config.toml
n_experts = 48
experts_per_token = 2
rope_fraction = 1.0
init = "uniform"
Below are experts of layer 2 (counted from 0) of a mixture-of-experts language model. Rows are named router (the router's row for the expert), gate (a neuron's input weights, with its number), up (a neuron's input weights, with its number), down (a neuron's output weights, with its number) and show model dimensions 240-319. Each number is 500 + 50 x the weight over its row's rms, rounded and kept within 0 to 999. Numbers have three digits each.
After each expert's rows: a language model's description of what the expert responds to. This comes from a sample of Wikipedia text that the model never trained on.

# expert 25
router:435444490412489530431520501480416460503505515444476580515437446559407524433466513410472441560542550391437486432462524532512465498451560384458465558473516522520505492456558430412506473492424455485458480486440491477471592515545513488487600482
gate0:531468498515439461444521382433488440561500506553511515525539548458523523476502418503596362508544534505506531462551471491535435434487553546504441453512473559607453528554482462554528487448422478438518467517465498406531480529509442518451459556
up0:474539532499500515596549526445564516650423585497565414493509582525522544399489496541534533418372510558468507540500558431494517465419494461522466604538617454461485480517485505503446452400476535492547609482525428520505521608489547562472479440
down0:570525414461479426440526516453455498454396597514513440546464492463518581552478617453476437403522455521551502476426409449496577577503509416528572515525548488515506467500501459480591623570520443535470412490388490505513604535475598519514537497
gate1:508479473516420511505519492613508573450458449624528486539433489444522502524462456513504455507549417513447487517484516524487615417452442537466445518582551520470388461507439573553498536502525502522467440391436448508531515515523515518432490475
up1:393495473479506505583448484455500475443502485456534481461504537526459505425593474448516532474546545509455504500505505453545485539543541467534549492641533496475481531529483510481516537487453447573429586523444492609495532496600466535458433517
down1:537490512573487487474438533495504489506465565571477585510421543523476396589538477553479509504497451487373445518460571489460562431484475593427527470507469481520490499456584440509532487492479527579442478570564568534535545548540503619538498493
gate2:462468520535468474502453588505551488546449563527494491412385526431486476539512516463460517436415490364471546597536513535509516447447520431371473484411478437520469404496511486593531524585500527412457551496463603498491568440472474495525471508
up2:422537476538550606552583526422496560536464502555387472536525449493569498466541556474490604558506530491488585473519484493474522466563555468436546449484593516603504452585492566508452422422466562491442540503520498447500512556563431469548533571
down2:486404574511463527491472550525499539522493493569513529477457512502593599478487521466448594477549551574435511450460505544489490530496483479428543507544565526393555607472544432450545450507532539554416571445536552511551571452520532499570511467
gate3:492421505536502404451482495542426490541597559574574477547504523491540513478391515565603532524448441397527463546405463558553523517523455408553599577502486490544549460430552416407477519440459489482549599522489549571489535579545538516538542432
up3:499432519472535605540516511521499506520505576480475491503565540508517507561516381539535427451465433509509492521505535506430492547528559626465378422502581550516425539560487471639481560468484544499401461464449522498526495525430556515565537560
down3:518554478433416472564558504545417483533528532489458507488494499473431520488398460530591479540568489412386557545521324511469520448469514511562578529571439443491502484524532562542512410486505518514521495544498552504523493550394536504493465518
gate4:531561548531522509449436578500483506546496450547588454629496462458517483458428458462482526437559522567415494440441481545438478560514504467508430508458438491536487520526444446516525468557527498506507444544591449486489494520510557502472545440
up4:486520529523591540410497602550560479516553525548477408517479440495460442493550498450476548540490426480499414484511580488420473499432434451448448523506488457546544441505388471467509495543496447551488441568361385421480483411481544492548492517
down4:509475481531530478509523438567543399429500602547429530443430544539506581499516571391471455556497536550492530459508468508451495503485516450606515549482628400483468511503469498519530557492567483562552563522533457408541501495481519478469505646
gate5:469450611561488487628434507500475454431514418499467384516538508533519557397594462480446550515498547439508463493498541572446512485479438538512498553488603551449587511506509511488473562561411491523480505580447475528516440505563511396501451410
up5:493426494501475468409503508496471494464596405461562530475576585470572460489520564531518514527491532503536481467555442494563577472541507534590552513563556613430510509609397507473502418549429404451403533442539578537528564549521467516579386489
down5:531604477437619529506566497596528566444463477371577462460488543524497487596616450472517457490447430577460464527560467516497548483465537502538482396497473541467444454454496572437469475580581494601501512491548469528578558509476466553564496517
gate6:359443503531416551471564526430504543535596455539537532480456402521454485519500476534458489502560497505568535535502471462487541427629470559528483550517468433477544568454435557478585509476550506505546540501487516488457531496418491524414542415
up6:522480571489604513498473561524432525417521521562521510475508582498480520486513543597549554493473494586510464447454459479651444504529395384461452527549473491528515515482442432417430458523404417473506498496435450524484541544485425514501460423
down6:495489480492485531493508549533396479490510550544494452520463568495452433457507556470483409484482506565484493454401506481506499485436505525517438532584536456541491468547540608543526522482557488555527493460574531477446508452448483546502512526
gate7:513499493450513532500433503502501513408564493512461369489537418442461484522510568437516458607415496454533482482420493531519581493501451462487488453524424499510556509467482449495513508552442542507427553532513486510486529484577496588564521522
up7:494640555397508413482549545460558462567481490510445511643500573529559457462518584489500515533534585502537450529524558492558391492539533515523509507452537508637480468529574580481469473492511425468458507456465533507571452557433493440537501586
down7:553451529469591603458428478492466565426447536520543443557444500506515486526473508533495416488548533452425621516572479469547507429507544404524549506511502568504458482421453557494482513454506464503450512506441488499540593421498518449412489493
Description: Plural suffixes, is/are

# expert 4
router:504467507463462565488462401490448572450547590422490512555418501563420507506408518484500453442540519433499495464527474508496454566536536494442447499400375535499481449474453463468478549482473491497444497509417479618471593562540495543473529400
gate0:526479482530440507521530426484513587579541544453597536664534498443515522474505544484567534431545533487496415549485498514452519510506582548456510642475487518538554458491502436457463495504466499489456538488534487468535478642475521536510480597
up0:497489598462424480502481411564562513481648472519508483575538537467507458467469515468533593440518494468470456555415518460496434437546539546470502606507458528437586541529524509485508499447483481495464462514515527418548488536431587593576485460
down0:473454505629493415453397372611511494561552448560516504534529510496490465503437536533505503491575520535485551551537429524481547506595663521499488469438542428427490531463501474531495614455424508421519480458491576509576571512460537509502545505
gate1:547494577505455557510559429562622390534423429476453515458467450431436517504599527448553532529541428460513509449439497547489531506595464471516559472466422533450446552451500514588400456521550508543454498480553464452487480604471451478392475577
up1:447530410485479400478470546423440613488585583481561425573513541572586473481434453529424482444462537482496517526557499461502521453399513556514405490493532508538522423575458512407535459460479517489550509530436547577467503446456577488550498436
down1:498573471501552491417527527420551554493469471416459466529424518512510503491485437543561506473520528415514512453448484556588470530486517514473545537568487580521435458425425456513512490431578569532562433542478436442505523449560454491464554552
gate2:559481493443435544560543519505507581480510577512501481441469513496442494554475477547599557550485439557522446492484489593469498501462495482524476597509504424549504454471522399518416460572500477407607507518499450530412474526474619478574554482
up2:559540455532463430496559463534545487486476512453532574525492487462508526554413517497547506550484587529499534476465564569545523451539517521535674538460482482516421473499518471368417532515409480467548446526523558419437517608537566479489489428
down2:536547430511559483511549501577512475529469513499538538485495546508491548485494630439542592542484598495446447559486488535471477536474535500512523491453409537576449550496501385475446542486604534430597470487530480514576440508411574485503464502
gate3:355397514497526481507488540411508409545521471516478489562514462529540549557474539520490428392408556468492423542605447517444494415483470568467497648556560617450560454511556461443475528552533503412613486503497487547521558515474540543534536472
up3:408447525499531577543452575483461413585483534539478478564475598450600583488490518527595470403390527471464466510524466489448441487447490498558496635566468481419494438433520474419477583566482494522500567430532454535516491528414501505528574413
down3:550562562526623562437473548438495496508484564463546555465453537519611530442537491421543495501504502513427494495497484553485553631403462516588439553522515470527449527529554473515504532457507465465439535498537507517532583503381460520409498479
gate4:446565447487454522611552466552518546426480450471430540509462464461578524515450493455528488572507469438509575502493540604561514534448491558478491475505455471472564462435477546535502568431544517524487483449426489524435559421506495477444458466
up4:504520480513549447502483495533500446519524478470479424512552446535522458534542473514577443465481499526459471479513413457406512532477530420458418421440494512562453509464501580556615575492443486421605487490503446532557506580487477467487531519
down4:437568366461520534594509535501422506519407574496524497535471410516583508513443478476583423498546436578500564470406498377497622468502555569515435463503515567554462464539415576508463474535590433500610434501489511513479476502527482487559538463
gate5:506545502512537496460605393468534549550502517434598516577513501504506580524542507465444507522511457451516554437453552531490531502466594460462499456547592388519414480512407476497453586602503476481493467568489449502494483474432572517569449494
up5:546549601486479471560488543517437421460538474512415512399479483499523539472538472516520569584525563448540446497537541468504393487600422505533455445446460611487531537538489484441621430461487526472471616490468518552532532498472474471510510523
down5:577481409399555545602543445452518377551549500548542471480473470494513536529506462471493516531504522408446633537501518394492503470433382457598600509500447534456410535466530420499481495410460471512561475418514505355489542504481536533559631530
gate6:473546556461493525521457486480514527527495452524442519495535470410519489519507520515454470512448506487571467434551456525409466524439527539529528438558529483530563480531447508484479485499465549480498574449530387442445445401546519501539528536
up6:478456546475437522535474466439524495468467430528474524512544458383499448468539559481464499565452584537531432441512499520427503485483542574587526431517541484509503476517509522453529451504533507471500598400526394473415432382446487511520452527
down6:547483463478396429485467465470456535476556593521488520559522424508464490618566514480556540552429532520418492425422426412591525484624486452525602584538403534491497500477534460527580488493441524501480478446546470498458530521461505506537489439
gate7:507508469508472452451504417445538495536521506481580416445507413476458489551497480498450467443478499606521446493468432490525567505354572520432453459536456558489523580544432419498580453489546420500444476522480533482475459548463498460483550403
up7:539503484501480486448448464546563499487506468373512443549461479554456556607445454462435512510495470585509465479433393526519542471450479516493460494502504460436513556541578502516572559546496419490464469436375526433555565488486512462508525514
down7:450539455640573514533497498476511540503595449478493525574396522648516508524506538461492447446479499472553560499444541539407546564498437593547422529437514505543448526433526510561515494484475465467564511472552422541465482659360424452601468508
Description: Table row boundaries

# expert 14
router:521524515361468508476539427508484437509484566444536550510368500587483538418471498506513506557507484452435567448505506565452530472561534457515473490557383530523530419544420471480508557540491451481475431499480470550456577486542493478463599477
gate0:510491564442503484494499449485551436501473501440500567574476541465475531511471489463472531505403531548485530478498473504549557498498545493531445474481611429383461577497467519516532456411454478432468453530426463476477467533518541461413496488
up0:491508555485448515433560427569488395488467505469462453486522481512432533469474427483456576450534377425425464491521436476504516441516502525545480519509558515611490420536576553435477572509441513463517468425426475434372540599527476522503487559
down0:494542463394422531474564448562431473513423466471463503433489571522518518542514466547485481513513444399489484496516420544487576455475500441559531533439470495602539453611439541443411566538498458522529488494497551442456504507572579541484550499
gate1:544480492448505474580565381568528528559516540506464506475537447529522529494468482554504509415451398558502554471573553474496494548491456509533429441528440473466639457536528525537490533417530525546549468493518533532444439413449555547563494528
up1:510481483552497607465506537494525416471501502469574526532523455455509470461540480474435485439518549540434533505516393578444512536509500504586474556596589420477444464488534445461471437445570502477504513546498538582527531536433599502414489468
down1:409466469442508497526428428596459432452498479484439452576473520482586536499485598545507481520462504394548481482528452486502510509490588544518561549555525447570409578504503546457478468494522470434446470525432470499463467610577491462577454557
gate2:540535566521521528492540533540534407551439482461456391497455390525446561500435454496474506529373397456518491471486628579493502561425501448534516514499490459470491473506536534539484500470420537481468525462531387467505519552528443536489536499
up2:549499470617440517486660555567588462492486478503528465482477539420577464495536575502481509401635525507455570405526458407596491445528533430549493553493507561505584446523477462445433521569532444522433457476505515486508490473525584498517498499
down2:520473465541457487488525450440581468538484522434445574475491386551508542550514544470463447494534548429461553541387486500581511425488394534375436535517526475488502540541488559497514489497542460432511482482459588502544526571462495406603556422
gate3:611511533447408449500473482608472538443524424459572501423493415558572567465568504559567455431488499500580404564466481397562488492564443541449526552544563441555457494555527494531565499534419515509548510454452556551516531481542476526455410489
up3:514497523525500495536469473493525449587557508504441532525499508510519516451469452448560587395575491479444452475476465454565485487528494483486515515510510391601549487529530491496470566495476491525414488462471547544383533500602462414401495390
down3:460527507504556476510395611566533431520506503487538508536534519591453453560515531544503513474497474504509459454491516487506502466473567449480494523560597436545430516523518545546567497548493548458545473598503415506511500582641514623534443382
gate4:511506557462595593490466433384514498444559462580509355476472539538478537400548454502542478547430508441489511500581570553557478436496533535648450424593467430450603478526528479429516519519423525444445524520498421591390535462568518457532572500
up4:545599507456517422521541457557498464564548554502506441634556477530439593473521471472555474490398490545432542500488549486465535565509492466418509594496379513489565495510470471494530408443456461460475437515537423559452511434525561460500499437
down4:502579480522483426498516483569487527483594565488495518521614424502482573570511525431506498479468476581517469556477443531551427476446518462505466451485459485571500597507446589500521426438470556438484429490488504489496382505509380599492448428
gate5:568467596586531511486449533464514527554492521471549580464518458534574488480430478577587408467530485466558405486532512515432562536547530434510478436422540608475424472457530443444413540531507584480493474447410501534453500465522627522623507442
up5:524420505469558490409499482498518495471525408496450474438504496500457553508512594567579506524521453537377526503430534425511483584414449586412496544590502524519567522493530497602413519501458428602513508508517499530468475425616540526478541566
down5:610519466436411525518466411463447472565443420461500541550487481373485472551513532510426551523516505499460433471556490459558579486478567416525458575497442516509455467558557484412497574526479435517537449516521527533447496501479536459510485496
gate6:469460396435533440488470457503478483479586525446402499485390444546526518524529475592456477517521561463528682484495647452484475541573483499485510512452451533487463482546634492579471523416512454482428489541512524468435561433493484456505522585
up6:571432515365621596542508518583445437509405495469549518478572518466452509464526464464604502395520469460420487517393397493498541530499513485434494454503542450479495506549449509534479400445509504461506514527504585495464521512544457528477541473
down6:449357496433499488554587469564488500546492534522433439563462463494491539535395625580482481514443535600460603541500348493498489548483421475535493327464568538479516517493563428525484388419520440538498522442420530470527497480468611482528544481
gate7:580443422532456498386563443542560507563482556377523561528513472485461564502521563478452521548436456539440499578529467505466605438514459458555447384529573459470441491499494570461521509566446525432459458480456404499495514588514575516527435546
up7:491443462482550514568533492485536395453510448513555399552473428516584585520486450439507500520528526527542472442476555532529391531580520558445538591562573387455527572528447505506450430426516529612600638642484529522510527596511545555581534494
down7:548458469506501422458476481572426439495497572471480516494569547510558471574502449514515499498523467478473573440461650586531428489660587440500520521548479444460521498618518488462569565542517466515521600498396533609606498531502513462479523619
Description: Definite article, proper-name modifiers

# expert 12
router:485544520486416502457585448582465392502554549462522510494403480554504558449513557440480547501439623443504514475635577529400466500528544432542483542413440562409555436490491534456532466496460461488406560507438452524502562429493553546456562453
gate0:431473470438402448471433477552510468535510522502485451496436465496428404436541504488645421573527525484427437455500423432464363480482522535610511473493434443602478511500468495527520425561513579489510447419505489496429456489517432529466530479
up0:520434454402496499562517462563460438592507546533442444492571545483500437497545377467552425478436529521557477452558496455516498503517480464523537443540450439528617540473479461463529540524523450534461563461445460432483505562512421476436535384
down0:505477592468492524602427438606511399495537486467480546496555447504449452434447537502491506477430473551466422527539426420496546511500499461459473495472518583538573544591487490518571485493520517515459583461528523479550556515547508617514445500
gate1:483578548452490532494530536584568413461481482504404466539555466440503552486509495529573514498408484539404430491458487549538544458463601578416471468489596567503502459469506510476502444536540503524519452545586484558482535441514447446596506577
up1:529462429536510449531447474445437609545484527512593560478397546521496433501468515489450494522549506425600548486531492432491461551537408419581551497501428423509521543487476475528476529516483494505455551466411547472540487559480579519390510480
down1:488443492481556519461491499540537458534488496533477545589537442475532479483512450523536519556471502509432527451472424514535524488471517496499494434588511582484512468509569504389580497498480474484460574442607462448555540478564573424510490479
gate2:494512563519508535550463517437467516410507460441479466523383554479534507483506470464494519597442528462541529353580556564501546465463500508487596582486558447454490394441546573589620441463525455508476480515505459478504544419575524498436547469
up2:502485578512437513476483483472440458515540426492505466540425605470550469419534513473476503549412507399462439437556438593490551459454575510521626604470547484509459452412520571545590465489544503486515476525471574539526434478527481531480560449
down2:537499471508526528574605482540513480535538458463459455504431488458590517474512593460545472612453505332487541402512465404578518468577468492580459555566424545471448459524561509427533492572490480575452494515584471474462478491424455456550483438
gate3:485521374538540527486444438596482563519483541561437590474441515474524498559522548517453459450482515525438552501547461505501477522442556487479506443505488524498555501540448547465558451538461573518575466596425576444455528447610509507573562561
up3:531501595485413520506542541389449436453504474500555428512505524502522523391523475541544501537457475456517480481508532490502479462529432470545485529497516419539482490545608442472452514454567439474486544460601479519473444536413485517413408470
down3:488555469466473559498474400469508525508534465505515484486441571465508526519544402560450468428524424473480507398536436502532502477554478485431529596546535588538480496576490501585502522486444555543419436476479501547394495519665436507664493525
gate4:540426507557418478589472428494477604435475511550489481464568565446455423406504537477421466501494517480532520515467567500467400450548524401438563493445466511476524448579488513461575489471441433485483475456566469514438596555523519586448441505
up4:557438560579479422516470397489388569499500576478465497509504517516430549437621535538366398465508534423503553542488534484412420512537535436500523479495424592430509538537496468425549553424504500513387480495477508520493579501491488548447501441
down4:534563577453469590470531527453477424607452483537429507424571471553449471492514481470473436491575441620554450521445438549547458517450438468498452505445522522491494433491563503588527351490446501451534570435487444526463456479504518511501455565
gate5:567402432458378513531457507445543521548566511456591455473572533541534523450496428519492558521508502564459467512481454508544564512492547505494496535507510530516519552534574426423497525439489502499553438524593427566591558449524485618411515522
up5:524416435480428414515481568430545481527486536502611518472568547490486523476488494454469533516555467476448496530418486515597575500443493583475473525448439587529496557519564419533505527465534519544579475503590456576572522474528495590434468537
down5:493433426533604547563455472490440411491546522510422480525526552519548487500479537526511509486452436414503437546587557480523454514583587531510523446512578507476554553533605489478573425508462502418488577481465563437440429476499583396477547486
gate6:444559444490530543542525606511395505569445449538496439404508450444456516572622497493523499540557515568378489447562557357513440455516522501449501521565556548406508488458480493390483424576557507431510532551485522555550411524459592501526536517
up6:541524526485549492528479574450419452602523464555437472448484423536484488489604463492594501454551552541510532429528512409486437470515519460540494562580524525485524479473503545437469441465488511536469489554506537554519446539496491568499542509
down6:454385491494509496430432493416539463485504473485556459424472527505548452463512423478470500535531482519549477441484500504452509526577586470492493506502551503513519510487547400457557539463463475533466487463442473521508508527474470510513486477
gate7:534528423422527468514517433431482531538409523406488463506498491457580525427610461441560520497412544535542465421461492494569508476514476488483581531543398597553637513549484588541486539589505571455479472522506491589441472512593416597505588505
up7:487545473469600542450487538497440464573462576640452457561508605560413563495533523526441518521467476536544469517499491577415514495579524537485508482493565462440436475518465597535463427420546496458466537504522512471579508603506569413378575468
down7:503568456562559524481445442629501532518476560408442523455504484514524488429476569513463472489442488446574487457453439512506539543550472480470435482395484350521464470478435527427443497452496525507509494548474510489483517518543580522524491475
Description: Section heading breaks

# expert 33
router:498425450405415498443576477535389516478522602454542416511454595486425593499446510447541473516517524444439493471532507581374534500531502416479477504456439539495505476551497485486417555502465510566447401588444444461477585530494546519449591437
gate0:507426531487529489482491538495462527495541582443455509533489471360516459498456558542485447597528512442453575461521570585474551556520454491459528466542499412528524445473466585531465471566536552443441518532475417418528550598373456428509560592
up0:501585520518480537503480398599575484497425382577552443535406541549525503439513549549486460440467458527500447541518462447521542433437543365538405482546503573523532503489506395525526485528463556498382373468481481484488479463474462555438432545
down0:457529471526506485440401443484493436577493550520471435470531534536519475368467587456481596447507486606440524505638468547446438472376521433430495532428506426389493451544452523561410498497446520533491468524440460504449445511490530500458520521
gate1:481391516524540547525515485495386553542501563480438469560549421477498468462499511520480580535508452443496562554481553471512485420640467492526453533466520577406485556429468461552508519476519513472533448418483495451494565513505457499508504499
up1:548501583477416544441532509533485454505462561524454490482539444513523502421482506538437522586578506578490416484533583561458454459587543530561505450483531508414495561512523480470470495492528468523453444437488491437429500537483519457590490493
down1:494446491513527503559454459506513468419601455520500448542522515450478430465592484574524466524444472386529433614491537387571598444480452489392541527438545562453455476527522451511552462395435535509467491590516507428529504428489512507423508471
gate2:428479569570457487473509510446450563447439534537580505544487446524572519534558503496403575442550525504458494514497522476510457469475427514456474480529603522516433648555598501429500556523563587498539544515386405480502471442491565564565527503
up2:430524439537586557559508553442498602565583535547498413490511475568475484474530471490518516527592493478508575466468534475490466475500406418551386543541465488513480418521599494549455605555480522560560503495496514456500517486540534453417437572
down2:511490506490487482548503500604497550461507465529447496524499448490574511455598507490456541529436564534544410447523537540492522491435509506516400572458522528575501514517533435441490606458523500489482579444498510455446477558575512502508481539
gate3:476624450437493482531469502526433505587472532564542485526450529478539464502482574474526533596612460520613522488482577529512520452536417461538503509532482543465439476548481491531557478497521412568472459545476554550515479448484499537485525500
up3:476546488540446584504546571500385504600554565594590503531471564389511480426535501448530476501577463584563419525519543460542490478598560500608523522467517495529378461504571538539557538441399458541492483557547532498517501554598542571599564532
down3:511454507445492520498418563505503525493547473580471505447493460464516529562550475558514512544504569483514602514474538505479535599404515529476465453448502572505618556515471486545497492522461480554453554519511456536538501563439442513447471521
gate4:535588535539502454532587496544540465447485643423471544521499450431553485423495515498531484535434424549489408413434454387536552497597537432508559452519547556491495494494528498498499491435553461450503613471455549531426479458514518414456455568
up4:531450525560374426510490560489427459550496506522508451484555469507464475522568414554459409387546504498545525538591541452503534479555484544489490526457492484482444588459495475467512412442546626558544539499426464614537610523533491563532569567
down4:544540555567406511471485425552466498541466555532518542546447413442521559491483499527553448516467490498556573527509482487521482478475554560486536534454420518438574517605567484452522603605513473562583584488492502517516554493447509466447451492
gate5:462503506432546470534577530506513545487483565460491473423469552485525422364550497485429452461578519422482476463477491533446518559479531511524488508482561553486568534522565521376517513452459459565509535486528581450506538495486454497508549429
up5:481436540556453437516527499425420468548557481451562513572477518560448509490426538555431452583558427390499531511437482566432438535506501521419541499506507456434618527517579522565576465539495572493485428476457487502457426509567505497454521512
down5:542464485515497495518486490521510571490478473529506500514515430622563524573498498446500446537530583556495554444556511561472464546439632398573579493496420427466378451512586542550522518536524481492382561455551459571530535496478483498488528522
gate6:465507388494615534449569569449404612471473527547467468424561534494499531534533430486475405551539556508474495510534530539435483475533458521484412519448490495419558479460512458597529512573458472462576500538471459503505530498561591542509508440
up6:497454493462533474468448452551484534525443420580534461490536432494479523556515504498489532610518435439529508493555449547396488501497432489513527505420508495564497605469468519475476505544506450461478478604474520518504467511563531506569429461
down6:499459441555557593486468508511482535439395562431464586461481485582562524534450503427381536472511466483540566547560550572493505557590427465468447584468532476461526550463523453469492418474544582500569571498504425436413504497553521481525575450
gate7:456493521435523513473503562507529530513497506424597477559510465507433389421415520483595598604513543429598455441538501524511519531528500572504499492509522567462467440505553552529500577534443468518454402550450490506560526548502451484434447448
up7:510558493434509435573554471477483494451495545392535569535522548491455535530476511488458525502610566513543564407393494446468482445546541449502624560519528450515493486472548560561465427428494525473523491505417488474564404474557468471529520502
down7:508480491483493530440493472610407520487533440425510495561487467458490524541452497542542476483493441460592432525467482530512493459516464435543485502482489532596379562405513516474462506556551510503429433554451533477485547633520452468457450482
Description: Possessives and modifiers

# expert 42
router:485453499427509598472460535540383499447431521393501582458437446496475602460400529493456444506468567430456539474485563496407526521493458497494399551497501533459522453510500412476563521567478464545387510458483513508486556528473542472409541480
gate0:450506552524460537520496493617504519501420502466528529419497478419460523604436478560527476524434480528476507541458491534448598511491527470511445509470379429534564418519474471505530551500434450505427510423534543493535521482471557498505523443
up0:502452509534537455401484523458557509472458523531394501518592475555543507454403547546488478501497498494516521529489472492493515457511428486524644476528462514412386495434429520437599486472515502423570449526587491588401409471460542514433603536
down0:537500463482465539481534513467531471576462513452582496544565467393497476536545561576462476629514466508469432530491533603438591409512516561529476532587496479505519525494473498546619518550484601571478516595456586442542515498530459513556589467
gate1:532470475479522549447471502477498514531407507484576541484578486478541502523502479504592429505443419478466504539446567379601480394530465437416477509456460540438538486519503488452480428486512470614421513556490510509455524484488554481557449551
up1:485436530586533489465477491418543461513518478397546508496549461520471431463508548402598466471454472521473418515485489548603507432498510486551460450492420508389489441572551491523525549459494500569515477561585561571540510578435547446564495530
down1:441492551574508462500434562418489531517577549446488593414573418542403451566500468441515482595457461492534495503381537467380464393567564455553558444427627452509544488509518499463571504467581499568526478464530487499581600599477515491542437528
gate2:469449493476537549497442453624518449363584526551452477473506512399489494614482462466521630494385476525482458518489583475483555524469468448570508515479524453511504519483478583443519530445483515523386592450551443505452479513599491453546504478
up2:524510498501415453520482475496500405473531464446480502559459526549473494478508474511588445448524448559473455552469447543470494552515513444397521606469484563472534584498465484605595422513509454466532432527469533498449499479487481485538491594
down2:578507477469512526600581496514522547527526496471584532514538496519414534469484499551514519537518390495510523522491481497557557427465510494459494477427466511491491530600533493484481546528523586489488478542454524388608484493462414511560492467
gate3:539402473504506550521507507590476500513525517428532543559540439389469490437518452466519528520524464570425582484571585446532386476428445498554466561486464408452556507580453526549498549479562556533510455472496485566497438522423520468503519494
up3:481581512509518525475522467504545517565525429450621493588538483523461456433526482479391519433474427443404434444435395479429477515442534437439387455539464564512443525574543463549479525447533560511449498496532490468590488497529488576596500509
down3:582466444487498450495510456508466486561491470498575479519475487445593497581535582511457534476456568484557401514517457433561476471475498562543486509510513438500471483493440476453532468601480545592561506537544443420524395469500447456524534447
gate4:498561514463434488437477584516505571543493538429497528613509440455492522444522485485530537477542467359456489526499480533395513605540464500461474527493488506400494527506455527492533534532445444483470437511486524480518525518547495453464476501
up4:638450477507425476467398459499500551485518485475484447460489481564566501483561517446509566437565506547488496483523510572607522425479455471592604577425474515505507456518505491508556482538542530557488495518528564530467559418492623584449480586
down4:500541456413412516522593428451408401586556488511471511498511551457536485518493435492555507621484459502538505500546399519497563529546472556546475570574457436475508416550578516546457553464559481470362523595605487568513494515429424524518443473
gate5:511495455515567534543553587452498516503433492405454526496487403553527436618554525494424503496415527546465572464582590454449505523476423515492499516486507507462500530510543469562610432437306473511438470515581475484322530459537355535580552505
up5:462548449494535484468547469543594496575592493387435463484561484443439559437423427470539520498541444490450426488451398585540511601536510478533413554578443540612510498373464502465387454516511527544494470448442530517562561601461537453415543469
down5:473490441468546601462533487457572552570459490427474607478470501451487522421536432539619552489493584352501492542512495479466441530583470571470478455482526451529578450407498411494475478475462520487532550510463607533521493570423469431503535509
gate6:547417485506500460482499547398483429592584583414488512447546534508556544413456378464532476523491536468623504501480454557560456547421515476481435505510496513573532443517460551476518495441502494544544506529558441468563436417475535523526504580
up6:449496535553507496489481525503564576511459484557538489562578573525444509594532601526533501487601527512480525471453512546484511427589477501543545503470480514446448553487447532555536456529463531480463517478374432563528487528502487578414538459
down6:558518382504506442410548511434432479384412483569536558494505488513519493440533488520484498459445489522451418426571570431498511501593484523562487531551548574506432556466469556385433442530526465549561469418576452500495493460558501545596525518
gate7:510499424549566444483490460493516476530522476515459545606430524562439489487473440493526438509525554468539527588518435512501566526448522485507475502603453428540542524547537436505626479525394421509588553436431428564491546555427532485551508451
up7:410464478516589512488536471507512452510470444350545545467403535430498568589443376405470499500542441541525491586505549344558489413504560501476497460510442584462515498483552568505461514464557523512467587464493439495463558498471459468526451411
down7:449429456518429519562462448471446505558445501532443599537458490494479472519483488509446588556541444510465467565428401459509488395429435450484468537439537645579493455458478509440533591579537413561476550418544525501486477501484430542497489523
Description: Word-stem nouns and apostrophes